{
  "moe_layers": [1, 2, 3, 4, 5, 6, 7],
  "routed_scale": 2.0,
  "balance_bias": true,
  "vocab_size": 2048,
  "positions": "learned+rope",
  "init_std_qkv": 0.0435,
  "init_std_o": 0.0435,
  "beta1": 0.9,
  "warmup_steps": 493,
  "decay_fraction": 0.756,
  "final_lr_fraction": 0.0,
  "dataset": "wikipedia_en"
}
Below are experts of layer 4 (counted from 0) of a mixture-of-experts language model. Rows are named router (the router's row for the expert), gate (a neuron's input weights, with its number), up (a neuron's input weights, with its number) and show model dimensions 0-255. Each number is 128 + 32 x the weight over its row's rms, rounded and kept within 0 to 255.
Before each expert's rows: a language model's description of what the expert responds to; "gets" lists some tokens that make up at least twice as much of what it gets as of all text. This comes from a sample of Wikipedia text that the model never trained on. Tokens count by the router's weight.

# expert 31
Mid-word stems. Inner word pieces and stems, mainly us in enthusiast and Latin names, plus form, act, ium, creat, develop.
gets: "us", "act", " form", "il", "und", "x"
router [135 146 141 122 125 141 160 141 141 128 102 150 172  74 140 120 129 163 167 171 145 191 195  82  73  83 152 114 124 129 100 132  86 106  90 125 116  92 115 139 149 165 157  78 141  94 117 145 143 166 138 135  99 168 123  96 118 103 141 119 129  99 150  71 125 176 114 141 100 125  78 136 107 115 141 112  64 177 109 135 120 126  71  99  78 168 141 175 159 151 175 231 154 148 110 163 149  79 209 164 180 142 129 164 145 220 158 100 121 147  88  93 154 113 127  74 120 111 168  94 166 155 114 127 162  86 141 171 124 189 163 156  91 125 147 154  66 110 115 112 105  96  99 135 114 195 136 147 167 177 148 114 132 113  93 143  66 113 204 123  93 143 112 137 146 103 157 149 138 103 150 119 121 142 123 129 133 124 135  93  97 122 136 185 195 116  94 128 137  92 161 105  82 173 122  37 128 133 113 199  44 120 125  68 157 114 113 104  97 102 145  95 166 162  86 126 142 129 170 133 195 137 111 117 150 133 107 121 132 130 120  99 133 138 109 112 127 144 111  92 132 164  85 117 168 115 110 133  95 123 212 156 105  75 137  96]
gate27 [118  55  43 103 151 117 107 139 108 190 119 178 146  90 166 122 127 115 101 157 137 138 128 153 162 157 135 143  54  80 139 168  57 150 113 126 111 138 118 111 118  76 153 158 159 107  91 168  69 105 133 147 159 124 129  78 122 131 130  64 124 118 144  99  73  59 151  87 141  96  83  99 110 168 178 149 104 117 190 137 132 136 133 131 178  75 151 151 100  94 138 146 102 178 102 162  98  94 159 112 101 151 136 120 176 141 126  99  96 100  94  65 126 121  96 129 185 163  50 158 108 190  76 146 183 122 142 120 105 113 102  73  93  81 101 137 119 115 150 143  95 116 174  56 162 137 134  99  57 143  75 155 168 137  75 121 163  94 108  80 149  86 131 138  94  93 105 166  74  97 134 162 158  92 115 142 126 111 180 192 118 139 185  79 130  49 162 114 177 142 136  93 116 127 185 143  83 109 141 149 110 108  91 125 150 113 130 104  98 133 105 124 104  85 153 153  94 116 133 125 142 171  87 136 167 193 138 110 123 144  95 154 134 117  86 135  80 112  94 120  89 127 143  90 124 162 104 130 146 104 126 156 120 139 150 118]
up27 [120 177 144  95 113  76 167 126 151  82 113  87  69 129 102 141 132 117 177 134 105  89 149  92 177 149 105 139 137 158 209 131 123 164 114 177 114 188 132 101 131 200 114 146 115 176 109  29 146 136  71 118 141 116 121 156 102 157 122 170 157 151  87 189 117 114 139  91 153 137 151 148 164 152 117 137 114  99 125 128 116 149 101 157 110  87 169  68  98 126 112 149  98  93  91 104 129 154  65 102 125  82 142 135 138  76 135 168 156  86 206 182 162 125 214 149  58 120 165 115 157 127 144  80 103 165 139 104  96 135 105 141 139 147 186 102 130 151  98  58 137 156 102 188 124 133 103 119 126 122 181 123  66 166 129 149 171 158 108 166 124 120 132  61 133 117 127 108 158 138  84  85  52 133 146 179 115 116 150 167 131 129 115 131 140 158 148 171  76 146 125 141 149 114  78 139 102 124 116  90  77 145 156 102 112 168 122 114  89  81 129 153  93 142 112  46 147 117 109 127  89 162 116  90 113 132 165  89 151  74 106 103 158 179 145 173 148 152 100 134 194 115 120 131 115 134  88 150 171  98 118 165 119 134 106 178]

# expert 60
Accented foreign name letters. Letters and syllables inside foreign personal names, often accented or non-English, in sports and results tables, such as László, Dęblin, Jonathan.
gets: "ma", "ta", "hi", "b", "na", "á"
router [ 80 129 130 123 129 158 105 111 127 134 117 111 133  72 133 111  99 135 161 182 178 191 208 160  83  92 126 121 146 154 135 110  96 119 109 130  85  98 115 169 152 159  96  27 155 140 115 143 109 129 124 134 139 100 131 108 106 104 122 161 134 134 150  87 127 149  98 152  89 139 113 125 124 116 145  89 129 160  79 115 106  89 121 128 139 175 150 131  88 165 171 162 144 132  71 127 176  55 194  82 145 182 149 162 182 129 207 175 159 145 109  69 136 142 116  93 149  75 129 152 123 131  88 119 145 126 146  79 121 175 159 158 135  53 143 137 133 112 142  71  96  29  77 103  90 175 124 156 133 185  96 128 120  65 111 151  71 102 171  97 126 133  97 139 108  94 110 157 129 102 131 187 139 143 123 142 105 118 139  77  67 134 133 121 198 128 104 120 133 175 187 137 134 209 110  79 110 155 148 167  96 130 143 125  89 121 152  81 151 141 121 130 155 142 139 171 105 175  92 117 152 111 112 105 132 118  87  52 169 151 203 143 142  95 113 149 180 140 135 149 115 132 129 171 126 111 135 105  88 127 139 172 113  79 177 136]
gate1 [121  99 117  84 151 157 116 119 136 134 115 166  59 116 136 168 160  62 158  91 164 131 130 167 175  86 158 115 155  83 125  71 144 119 106 151 158  95 183 173  86 165 140 136 124 136 128 159 136 136 108 154 125 134 136 126 120 150 144 121  91 130 189 153 117 183 116 144  99  66 123  62  97 150  81 137 123 152 131  80 147 199  94 174 124 141 165  83 138  35 167 145 152  93 132 149 105 146 125 112 124  83 109  54 154 125 156 130 136 118 124 134 108 191 179  87 123 125 140 165 146 156  78 109 115 114  55 131 115 166 103 152 155 116 104 212 118 129 134 115  69 126 118 163 127 104 133 160 153  96 190 158 112 148  70 159 124 146 103  55 124  76  95 123 148 158 123 140 123 143  88 121 157 165 130 168 110  75 147 118 138 149 107 153 113  89 115 106 153 156 168  94 200 116 138 107 122 199 163 126 167 143 166 152 111 114  75  58 134  82 122 147 139 133  77 152 166 158 157 149 120 164 102  84  81 187 115  95 125 185 151 168 145 136 148 107 160 146 102 132 125 194 150 187  93 141 151  66 128 159  82 153 140  74 117 115]
up1 [ 95  93 153 135 132 120 192 163 127 150 134  99 177 124  97 117 127 168 145  77 132 115  98 123 106  89 121 120 156 152 137 118 152 165 112 165 149 161 147 113 120 127 135  87 122 107 127 110 171 146 120  66 114  95 116 149 165 110 132 142 119 106 173 166 199 138 111 115 151 149 164 157 154 114 158 108 122 168 115 146 103 105 140 134 180 178 143 106  96 115  95  96 121 171  89  64 163  94 106 127 130 144 193 130 104 107  81 139 169 157 105 130  65 112  95 121 242 150 130 152  68 111 108 129 152 122 144 172  99 120  91 121  89 116  96 182 116 101 146 130 106  66 103 118  70 188 173 177 143 139 167 131 116 131  72  88 131 163 128 132 120 154 142 134 137  73 125  85 113  83 207 137 142 136 109  66 121 136 173  65  90 122 153  77 148 132  90 116 163 150  73 142  66  74  97  45  56 142 151 100 179 142 100 154 161  91 147 176 113 145 165 180  84  49 122 143 127 158 112 163  90  98 146  82 115 109 120 129 126 168  94 189 153 148 152 160 134 183 141  83  94 164 146 154 133 124  95 169 167 160 116 135 150 151 121 118]

# expert 6
Mid-word name fragments. Word-internal pieces, especially in place and personal names and words like ambassador, such as -ad-, -ton, -ford, -ville, -ov.
gets: "ad", "z", "ton", "ell", "ster", "ill"
router [118 148 128  65 138 116 120 113 147 140 151 150 226 153  98 107 145 124 136 147 124 172 227 122  74 136 159 133 124 116 126 102  94 151  84 169 185 105 103 119 131 113 155  88 123 132 139 130  61 149 164 149 156  99 129 169  64 125 159  95 173 116 173  98 164 158  87 137 103 157 114 157 107 106 133  46 128 107 142 152 192 127 130  97  72 178 121 153 147 135 167 153 166 145 108 205 169 124 148  93 145 150 152 133 128 219 137 110 124 154 119  67 141 155 114 134 147 113 133 117 138 165 105 166 137 112 154 155 134 170 137 156 113  83 188 144 143 127 114  84 107 143  83 125 148 189 157 158 160 146 141  96  54  38 118 154  94 156 172  98 110 146  98  95 118 126 186 119 105 147 156 152 147 199 139 148 140 139  92  63 121 138 125 174 159  75 109 138  98 119 139 120 106 207  89 105 130 108 138 142 129 155 128 114 148  86 132 102  97 162 123  73 165 160 115 215 144 141 156 148 113 150 157 144  94 115 116  71 122 124 155 146 144 133 151 122 170 176 161  80 125 201 100 113 180 153 112 102 133 162 149 150 126 147  94 163]
gate0 [111 147  94 130  82 150 114  78 146 122 117 146 148 141 156 156 197 137 157 208  81 145 176 149 133 148 128 111 172 102 133 162  64 162 146 172 137 109 122 158 142 137 132 159 135 154 163 113 122 110 190 104 147 123 162 157 105  63 122 175 143 144 144 102 179 158 123 126  91 165 119 117  67 162 176  63 104 125 104 164  79 162 163 118 174 145 113 133 121 176 140 112 174  89 160 144 141 139 148 128 160 192 141 126 176 125 169 110 135 145 115 136 150 148 159 136 124 148 184 106 104 167 191  88 118 139 134 161 171 107 194  92  70 127 121 114 113 159 125 104  79 159  55 168 158  95 170 140  94 155  74 129 138 134 126 134  94 105 166  68 156 148 101 111 168 178 177 102  98 113 113 151 156 130 177 114 100 180 133  68  89 118 185 149 110 126 128 160  84 135 187 147 170 123 166 109 165 154 123  89 120 126 143 117 144 148  92  68 117 151 100 134 109 160 172 149 133 127  63 106 139 132 149 174 147  77 194 169 146 147 170 167 194  87 101  83 135 108 168  87 170 135 161 118 134 163 123 120 143 101  50  77 141 162 145 152]
up0 [144  95 124 111 106 140  91 151 155 110 155  82 122 139 172 197 103 135  67 145  93 149 145 149 126 130 175 109 152 117  92 173 112 107 115 141 131 101 119 118  51 153 161 163  99 161 182 112  99 176 168 168 112 124 115 141 155  93 158 124 131 134 152 167 103  91 162 137 167 117 133 155 113 108 136 113 123 117  98 214 113 117  80 118 112 142 112 121  64 175 139  48 199  99 120 112 176 118 204 160 117 182 145 105 172 106 196 124 134 182 121  94 113  88 143 136 142 179 104  35 124 103 151 139  97 149  97 132 107 143 204 152 100 163 117 166 181 141 158 107 150 188  78 139 119 132 142 134 161 124 106  97  83 108 124 126  49  93 108 132 138 124 141 162 111 112  82  99  76  75 122 104 116 182 129 134 112 148 127 157 122 190 121 206 105 142  97 132  82  87 218 165 148 140 157  94 172 143 126 137 163 165 147 154 148 104 100  82 160 130  59 140 143 123 121 148 165 124 141 120 167 107  87 127 113 109 117 109 112 102 115 152 179 127 136 126 121 103 159 132 129 155 149 146 130 205 140 110 167  74  67 144 182 143 132 130]

# expert 39
Clause-linking semicolons and conjunctions. Semicolons in lists and navboxes, plus clause-joining words that, and, but, while, because, though, where within sentences.
gets: ";", " that", " and", ");", " but", " while"
router [ 88  95  87  68  94 158 162 132 174 115 115 131 164 111 130 128 117 136 151 126 128 205 143 113  60  81 160 138 126  99 149  65 120 137  89 141 170 101 136 151 124 142 160  54 138 110 110 167  95 146 135 146 152 118  92 110  83 111 128 114 129 157 134 133 139 180  76 118  84 113  53 169 133 105 119  82 138  84  90 102 157  60 101  72 104 103 141 127 109 126 178 138 183 151  85 158 201  94 158 132 142 166 106 167 171 144 135 123 110 133 148  49  89 149 131  90 111 120 168 103 136 112  99 103 114  83 127 100 169 155 167 189  88 105 149 147  75 107 154 136 132 130  81 128 172 144 128 118 171 184 161 152  78  71  72  83  72 116 221  91 114 128 118 128 109 108 136 101 103  81 166 152 118 207 140 113 159 138 160  69  62 121 155 151 178 117 110 110 164 117 134  96 113 153 105  90  93 102 130 192  99  93 143  79  82 100 123 116  99 143 103  55 149 149  94 114 116 163 144 124 174 140 106  79 130 103 142  97 148 152 144 166 124 144 137 110 104 161 157  95 145 130  65 115 151 134 148 142  95 118 146 159 114  92 154 119]
gate0 [161 100 105 125 123 152 181 103 112 139  95 158 130 129 181 151 115  62 122 163  92 152 143 134 117  96 111 102 206 114  94 153 100 163 138  65 105 127 138 176 135 148 164 122 159 139 137 141 148 147 114  62 116 145  59 142 154 123 124 135 197 170 134 157 110 161  86 152 102 138 126 187 140 147 150  98 171 119 118  98 101 153 147 100 183  89 119 167 163 171 213 184 113 151 160 147 155  93 141 175  97 128 128 138  89  96 193 118 104  88 167 146 159  64 150 133 110 113 103 128 164 175 124 155  87 125  68 102  98  93 129 154 197  84 123 141 108 142 106 145 198 123 132  95  74 100  58 160 194  69  99 109 108 136 108 101 112 140 146 137 141 126 142 191 158  54 109  51  82 170 136 133 108 150  95 117 130 121 153 119 101 149 114  74 131 103 159 127 155 112  60 188  91 151 141 137 122 116 138 217 136 173 162 123 128 134 188 121 167 137 143 126 135  89  96  65 123 191  84  82 177 111 118 102  92 169 139 129 128 153 108  77 129 115 146 127 125 150 164 109 133  85 126  84 118 141 108 141 112 120 138 121 123 144  91 129]
up0 [138 137  99 121  94 147 109 166 103 153  94 134 153 114 185  66 145  86 123 120  98  57 177 138  66 137 147 136 164 127 131 125 145 204 161 112 128  88 171 166  81 173 120 102 136 144  81 160 148  64 131  89 139  84  92  50 168 129 143 149 145 147 133  93 141 103  31 117 156 109 149 164 146 159 106 165 131  48  74 142 119 160 172  84  99 108 113 169 130  68 168 130 192 121 142  79 171 166 127 136 124 112 129 155 119 111 144 113 159 168 158 142 169 140 107 162 139 107 116 126 196 118 114 124  70  99 124 152 145  82 102 140  67 153 103 124 133 157 131 149 113 126 160 106 107 175 105 154 124 122  77 166 148  34  87 145  65 130 189 104 162 172  89 191 127 154 171 131 140 168 105 129 127  88 185 149 113  96 170 123 117 144 155 121 144  59 139 133 119 163 123 133 187  97  97  98  72 103 143 102 141  68  89 135 114 112 133 123 127 121  93  76 120 129 101 139  97 111 152 126 120 109 157 139 137 213 183 165 140 138 121  87 155 133 109 117 148 113 130 129 105 130  90  81  87 155 148 159 133 117 146 134 156  71 151 109]

# expert 9
Parenthesis after names. Opening parentheses after a person's full name in biography leads, before birth dates or "born"; also non-Latin script characters.
gets: " (", " 19", ")", " (19", "born", " "
router [140 110 139  98 147 156  99  95 127 154  89  59 126 107 127 134  92  78  98 175 128 171 195 151  98 112 112 123 148 105 136  92 128 173 119 128 154 138 124 162 158 135 133  98 108  90  69  78 133 196 145 120 102 131 125  96 120 146  87 126 168 153 154 108 137 163 149  94  87 139 142 101 144 130 168 113  64 142 130  99 121 104 173 101 129 109 121 141  96 152 192 204 170 163 127 179 108 101 180 135 128 123 161 105 137 137 107 163  88  98 165  71 143 155 147 125 136 115 177 173 168 136 120 160 158 134 140 113 122 117 137 145 172 106 150 174 120 117 147  95 148 133 118 137 158 211 141 103 103 126  94 145 140  49 114 135  81 132 147 115  72 112  85 139 153 115 135 117 148  58 164 157 108 196 143 135  97 149 130  79 128 163  71 129 245 121  87 110 153 117 120 175  86 200 104 106 120 110 192 137 107 115 121 125  91 103 106 132 111 144 121 101 126 164 142 137 107 166 170 190 155 187 112  62  91 104 152  91  97 159 134  97 109 112 158 165 152 134 204 130 151 146  53  72 143 114 120 101  88  76 187 167  90 149 118 169]
gate0 [152 128 120  80 120  96 128 149 124  87 123 124 153 124 137 166 130 160 178 107 112 131 107 132 147 131 181 117 127 118 179 150  58 109 162 158 109 175  76  65 133 117 164  91  84 115 115 101 140 103 112 131 110 152 155  99 131  87 136 145  63 129 141 153 130 133 137 126  92 147  89 144 135  74 104 137 146 124 169 151 137 120 171 166 169 196 160 138 163 125 132  87  99 115 112 139 127  88 157  79 120 136 130 131 167  81 100  89 117 141  20 131 143 117  74 122  94 163  87 129  94 125  95  86 102 134  86 115 135  82 102 138 155 101 155  88 135 145  69 101 125 174 139 100  95 170 101 170 145  77 181  96 135 111 100 161 124 164 157 105 178 142 123 119 141 173 114 120 100 190  90 123 101  93  63 169 187 159 119  77  59  56 142 144 142 139  91 132 123 128 140  13 103  60 128 135 143 127 125 182  82 143 120  80 119  72  95 176  96 119 122 122  58  99 126 167  98 127 171 150 150 108 122 126 124 108 168  45  77 150  95  69 121 142 101  60 157 118  98 112 170 118 171 150 134 133 100 102 129 147 142 120 139 127 153  90]
up0 [135 201 100 134  88 158 131 130  80 135 117 127 122 126 104  74 181  92 113 108  79 134 136 172 104 115 112 144 188  98 212  86 107 140  82  94  91  78 146 171  99 114 120 192 130 144 178 131  94 147  92 174  96 146 100 175 137 171  94 185 127 155 125  82 149 130 102 117 166 172 145 156 156 134  95 148 134 140 102 211 172 126  77 123 116 142 133 128 211 142  98 127 122 126 106 108 145 124 101 109 160 115 107 168 125 167 135 131 108  83 163 194 138 163 115 105 180 103 132 108 154 136 160 145 152 161 164 111 161 138 179 166  57 122 100 118 148 148 148 158 154 167  94 128  88  62 175 122 139 174 127 140 143  97 119 138 160 150 118 117  59 138 126 148 150 126 102 134 110 110 108 171 165  73 174  96 135  91  92 201 202 159 114  59 138  96 109 159 147 153 100 162 115 158 126 165 118 193 115  71 176 109 102 117 153 145 128 126 167 117  97 106 158 129 134  71 156 154  94  85  68  90 113 102  94 176 108 145 141  76 149 114 122 146  62 138  81  97 106 108  64  69 118 158 137 136 128 163 158 120 110 124 119 143 123 132]

# expert 48
Table cell separators. Pipe separators and blank cells in tables, especially election results and sports schedules, plus dagger marks for extinct taxa.
gets: " |", " ", "†", "un", "ur", " 2"
router [113 120 105  93 117 126 143 155 138 159 126  96 191 120 139 102 100 141 159 145 162 184 228 112 123  71 113 120  84  62 132 111  73 131 148  96 171 141 131 136 135 131 107  77 136  99  98 124 135 120 123 115 146  82 105  91  63 126 130 121 117 139 145  92 116 149  90  78 106 135  92 103  68 131 109 114 147 129 151 131 120  84 131 117  73 131 111 114 154 140 178 185 147 122  77 135 123 122 119 122 136 125 104 179 171 165 175 143 163 158 140  59 101 170 140 114 144 112 195 121 157 142 101 117 150 121 115 145 177 163 124 150 132  49 137 117  62  93 153  82 157  40  91 116 138 222 107 124 174 140  98 146 126  83  94 122  87  82 207 132 140  94 117 113 106 160  99 120  85  94 130 113  98 133 145 135 172 134 148  45 122 129 109 129 169 146 105 136 149 142 165 126 127 178  74 125 112 109 160 168  60 148 115  98  84  99 138  73  68 137 108  80 107 136 114 155 150 176 117 174 153 164 137 105 136  85 132  36 138 165 170 102 138 133 132 132 153 144 173 132  97 141  61 131 142 108 101  85 102  96 117 135 159  69 139 178]
gate0 [132  95  83 106 189 146  99 137 137 132 118 164 144 162 180  88 151  91  99  74 145  79 156 144 150  68 152 146  79 119 134 120 120 146 131  33 146 128 158 125 118 140 122 136 132 167 121  91 146 169 184 158  78  80 112 116 128 107 130 164 176 141  72 180  94 121 133 124  97 111  84 118 134 148  97 149 112 139 125 187 128 113 164 179 124 171  95 129 144 111  97 142 113 132 101 123  91 112 155  68  95  91 104 121 165  79  52 156 120 223 103 112 128 143 117  80 152 136 137 126 114  93  74 168 106 195 127 152 116 125 125  93  72  74 161 141 158  90 120 107 148 109 106  88 140 118 104  96 150 132  71 170 115 102  84 165 104 112 106 140 180  86  99 158 123 160  64 176  97 113  59 100  99 174 152 101 160 115 102 140 168  80  97 100 134 120 152 112 143 118 163 105 139  77 162 160  97 124 146 145 162 115 103 164 150  15 150 122 136 126  97 123 158  72 201 141 118 126 129 107 153 142 136 140 155 128 149 139 102 125 121 126  79  49 162  67  82 143 140  84 109 169 165 109  95 132 142 187 139 117 146 109 149 101 160 113]
up0 [ 57 136 163 128 173 194 101 103 120  99  92  55 155 194 155  98  57 188 178 125  95 149 143 136 163  83 117 168 106 101  67 148 157 123 124 117  93 160  84  93 102  88 111 109 123 146 145 199 132 156  91  73 120 129 169 144 107 165 130  84 114 133 154 172 141  57 201  93 102 173 111 136 120  51 158  90 204 117 133  97 110 131 135  82 117 148 121 133 149 125 122 160 117 131 176  95 158 140 179 158 121 157 112 115 113 157 104  92 121 159 144 136 118  99 151 121 118  44 172 113 123 142 138 128 118 142 183  94 130 125 124 164 167 126 120 148 120 131 123 110 114 137 101  92 177 124  79 134 106  89 168 129 182 107 175 113 132 171 152 145 133 135 103  51 166 157 152 132 100 158 125 142 139 130 108 137 169 132 135 123 119 176  93 131 120 158 169 158 152 131 165 108 107 220 151  97 107  96 167 160 164 176 131 145 112 180 116 126 151 129 158 158 111 120 132 110 108 104 158  87  79 124 131 167 166 132 141 146 157 104 169 163 149 106 103 157 189 125  45 148 198 123 109 144 126 121 178 180 146 185 107 137 125 124 147 202]

# expert 4
Mid-word syllable pieces. Mid-word syllable pieces, often after W, in names and words, such as Wri-te-in in election tables, at-te-mpting, Millw-all.
gets: "te", "ry", "ard", "ant", "mon", "ty"
router [107 145 129  90 118 132 155 175 163 106 105 116 126 118 114 112 170 101 194 150 140 231 200 157  55 133 165  98 105 128 120 105  91 112 117 173 128  76 115  92 150 196 115  75 167 146 131 158 126 155 136 183 173 105 174 133  89 153 135  98 156 103 113  86 114 122 111 164  40 108 108 143 106  76 105  94 134 139 108  92  75 125  75  76 114 108 140  80 161 143 173 212 135 188 115 120 125  78 178 124 164 149 140 136 165 152 164  95 146 132 113 104  91 108 120  90 134 119 196 136 123 122 144 142 163 108 131 110 114 127 153 189 115  40 145 141 139 104 147 128 126  96  68 160 148 168 138 122 151 183 146 131  95  64 129 143 119 127 172  91 172 177  69 106 115 107 159 133 152 117 141 159 109 156 164 159 159 112 130 124  78 120 135 127 195  93 118 115 138 160 116 139 121 141 111  91 123  77 160 173  98 127 160  97 110 110 110  88  74 174 148  86 138 124  77 155 106 192 124 153 164 133 138 106 102  67 116  86  93 129 118 121 124 101 131 105 111 188 161 143 116 131 147 105 197 115 149 123  97  87 185 163 147 108 131 157]
gate0 [ 95 147 177 104 148 165 143 148 101 181 131 195  86 193  77 159 144 119 111 130 147 114 154 152 112 192 113  93 167 173 167  89 206  77 163 133 124 161 112  99 148 131  81 125 119  73 147 107 150 123 119 114  72 155 133 191 141 107 136 131  91 104  81 157 170 133 146 114  69 148 112 136 163 117 136 121 150 154  83 135 165 169 143 126 110 132 101 171 140 137 126 145 167 111 133 128 115 122  57 116 124 170 117 165 131 120 183 139 141 109 147 170 111 110 230 143  74 172 164 124 108 123 154 157 154 139 147 141 118 183 206 162 133 104 173 124 135 101 111  82 106  86 186 119 146 163 103 116  93  66 142  88 136 103  94 134  78 118  97 130 135 111 119  88  87 116 122 102 111  96 110 149  81 130 177 126  87  85  97 131 182 112 111 147 124  70 108 141  55 133 130  69 184 148 130 143 109  91 154 106 134 106 120 107 124 112 106 196 108  83 148  87 114  72 105 115 117 117 121 151  68 163 105 103  90 169 137 140 115 133  99 171  64 157 135 134 130 181 114 180  66  84 184 123 140 176  86  73 125 160 123 168 165 128 115 139]
up0 [ 77 138 111 160  80 155  94 144  89 149 130 131 114 151 107 118  89  87  52 161 105 105 111 125 122 119 111 123 129 140 124 135 107 111 136 132  99 167 158 100 185 149 129 129 113  56  88 187 130 120 170 126 134 146 139 133 117  83 159 142 101 165 213 105 112 145 172 160 104 102 146  64 102  89  86 142 155 155  89 179 108 157 127  97 132 136 189  95 200  87 214 128 137 145 168 138 187 174 154 132 149 138 112 126 115  54  80 101 120 166  86 154 144 122  84 135 156 119 145 182  93 160  94 128  91  74  92 144 132 104 170 110 130 104 145 156 106 140 201 204 104  93 133  83 106 161  96 145 194 119 133 112 121 160  93 127 164 100 159 148  93  87 108 138 189 138 134 194 124 152 123 156 119 193 122  97 163 111 114 122 159 178 152  70  97 120 144 144 107 139 133 139 115 126 127 166 106 141 134 103 153  67  82 153  82  83 175 176 177 116 152 121 174 135 111 141 138 135  64 120 120 113  97 172 125  99 181 140 114 180 147  97 174 135 104 195 106 154 147 138 168 145 135  85 108 111  64 138  88 142 151  92 168  99 129 122]

# expert 50
Numeric table spacing. Spaces, pipes, decimal points and digits inside numeric tables and measurements, like the space before yards, kg, lb or minutes.
gets: " |", " ", " 0", "%", ".", " 1"
router [ 92 119 133 104 138 128 142 105 156 168  90  63 136  99  99 129  94 118 149 173  95 219 199 126 115 123 131 135 115  91 121  92 103 133  99 101 178 107 111 148 106  92 119  58 205  69  83 154  84 132 141 149 163 111 168 105 105 126 101 144 178  96 161  95 141 155  62 125 103  91  58 158 103  83 130 105 143 150 140 118 134  91 109  97 134 187 204 173 135 140 212 158  89 170  93 176 177 115 155  83 144 109 139 106 181 170  97  97 143 115 120 100 119 121 137 116 126  99 116 147 148 132 115 141 147 109 139  97 111 136 155 164 155 104 158 129  68 130 180 100  88  89  78 179 148 216 169 174 158  79 130 120 139 124 100 152  95 115 188 109 107 168 112 102 147 128 136  91 144 133 175 191 126 176 146 108 131 141 125  45 132 129 132 173 176 124 121 137 127 119 131 152  82 141  70  64 174 115 158 195  98 151 148 119  91 146 106  97 131 104 103 109 136 159 112 152 153 154 122 104 144 155 160 128 121  97 110  63 109 132 135 135  98 117 143 165 120 142 145  97 165 116  89 124 201  87  99  81 134 149 103 116 120 104 132 168]
gate5 [ 98 151 147 110 106 173 133 161 125 171 140 143 153 146 107 143 118  93  74 103 137 140 175 161  70 113  82 143 133 166 102 125 137  89  95 137 139 131 148 145 120 174 161 103 161 112  76 123 166 129  72 144 130 117 112  88 143  82 201 160 117 103 119 107 104 133 163 152 147  71 206 159 129 103 109 134 133 141  87 139 167 136 130 151 136 180 157 141 132 180  86 129  80 132  89 116 155 106 188 113 138 161 112 112 179 130 110 128 121 126  90  67 135 142 129 123 166  84 152 105 155 158 166 117  80 104 170 134  73 125 123 134 125 100 183  64 222 175 154 112 161 128 196 100 192 163 131 130 124 108  97 144 120  58 157 190 136 157  92 136 158 178 168 126 124 158 116 123 129 127 126 115  84  87  69  83 144  94  73 133 156 172 118  84 143  40 123 155 129  78 164 173 150 132  78 160 179  78 122 133 127 118 130 155 125  83 102 156 111 161 146 149 133 146 115 146  90 141 136 104 173  93 115  95 152  86 182 111 129  89 118  75 162 140 150 112 116 104  72 179 116 107 110 129  77 113 107  53 124 204 129 161 120 143 180 158]
up5 [122 139 143 139 130 131 109 143 136  68 173 161 177 168 119 148 113 191 157 171 140 171 140 174  98 136 125 186 102 143 140 117  83 153  75 141  94 129 139 181 123  97  89 172 106 115 112 125 129 152 112  98 146 139 147 112 138 115 146 131 104 140  96 117 144 120 127 137 122 157  82  92 170 157  86 137 152 221  79 194  84 115 129 163  90 116 114 167 102 177 108  97 195 176 185 101  94 128 131 137 105 112 105 152 171 158  94 110 158  96 100 137 102 156 177 134 128 133 139 125  98 112 147 152 166  78 145 113 108 112 167 127  62 132 113 163 106 134 151 137 117  91 178 116 118 148 127 123 105  88 166 198 131  97 104 191 187 136 167  84 133  89  97 141 135 180 145 123 133  61 162 100 154 106 160  94 194  50 125 181 155 134  80 149 131 135 120 160 109  97  90 136 173 170 114 185 190 132 134  65 107 119 136  97 101 193 145  78 125 147 164 126 173 168 168 171  82  80 127  81 127 139 172 190 136 180 166 147 185 134 125 184 161  47 138 125 137 103 156  68 138 134 126 155  98 134 107 155 145  96 136 145 125 113 133 130]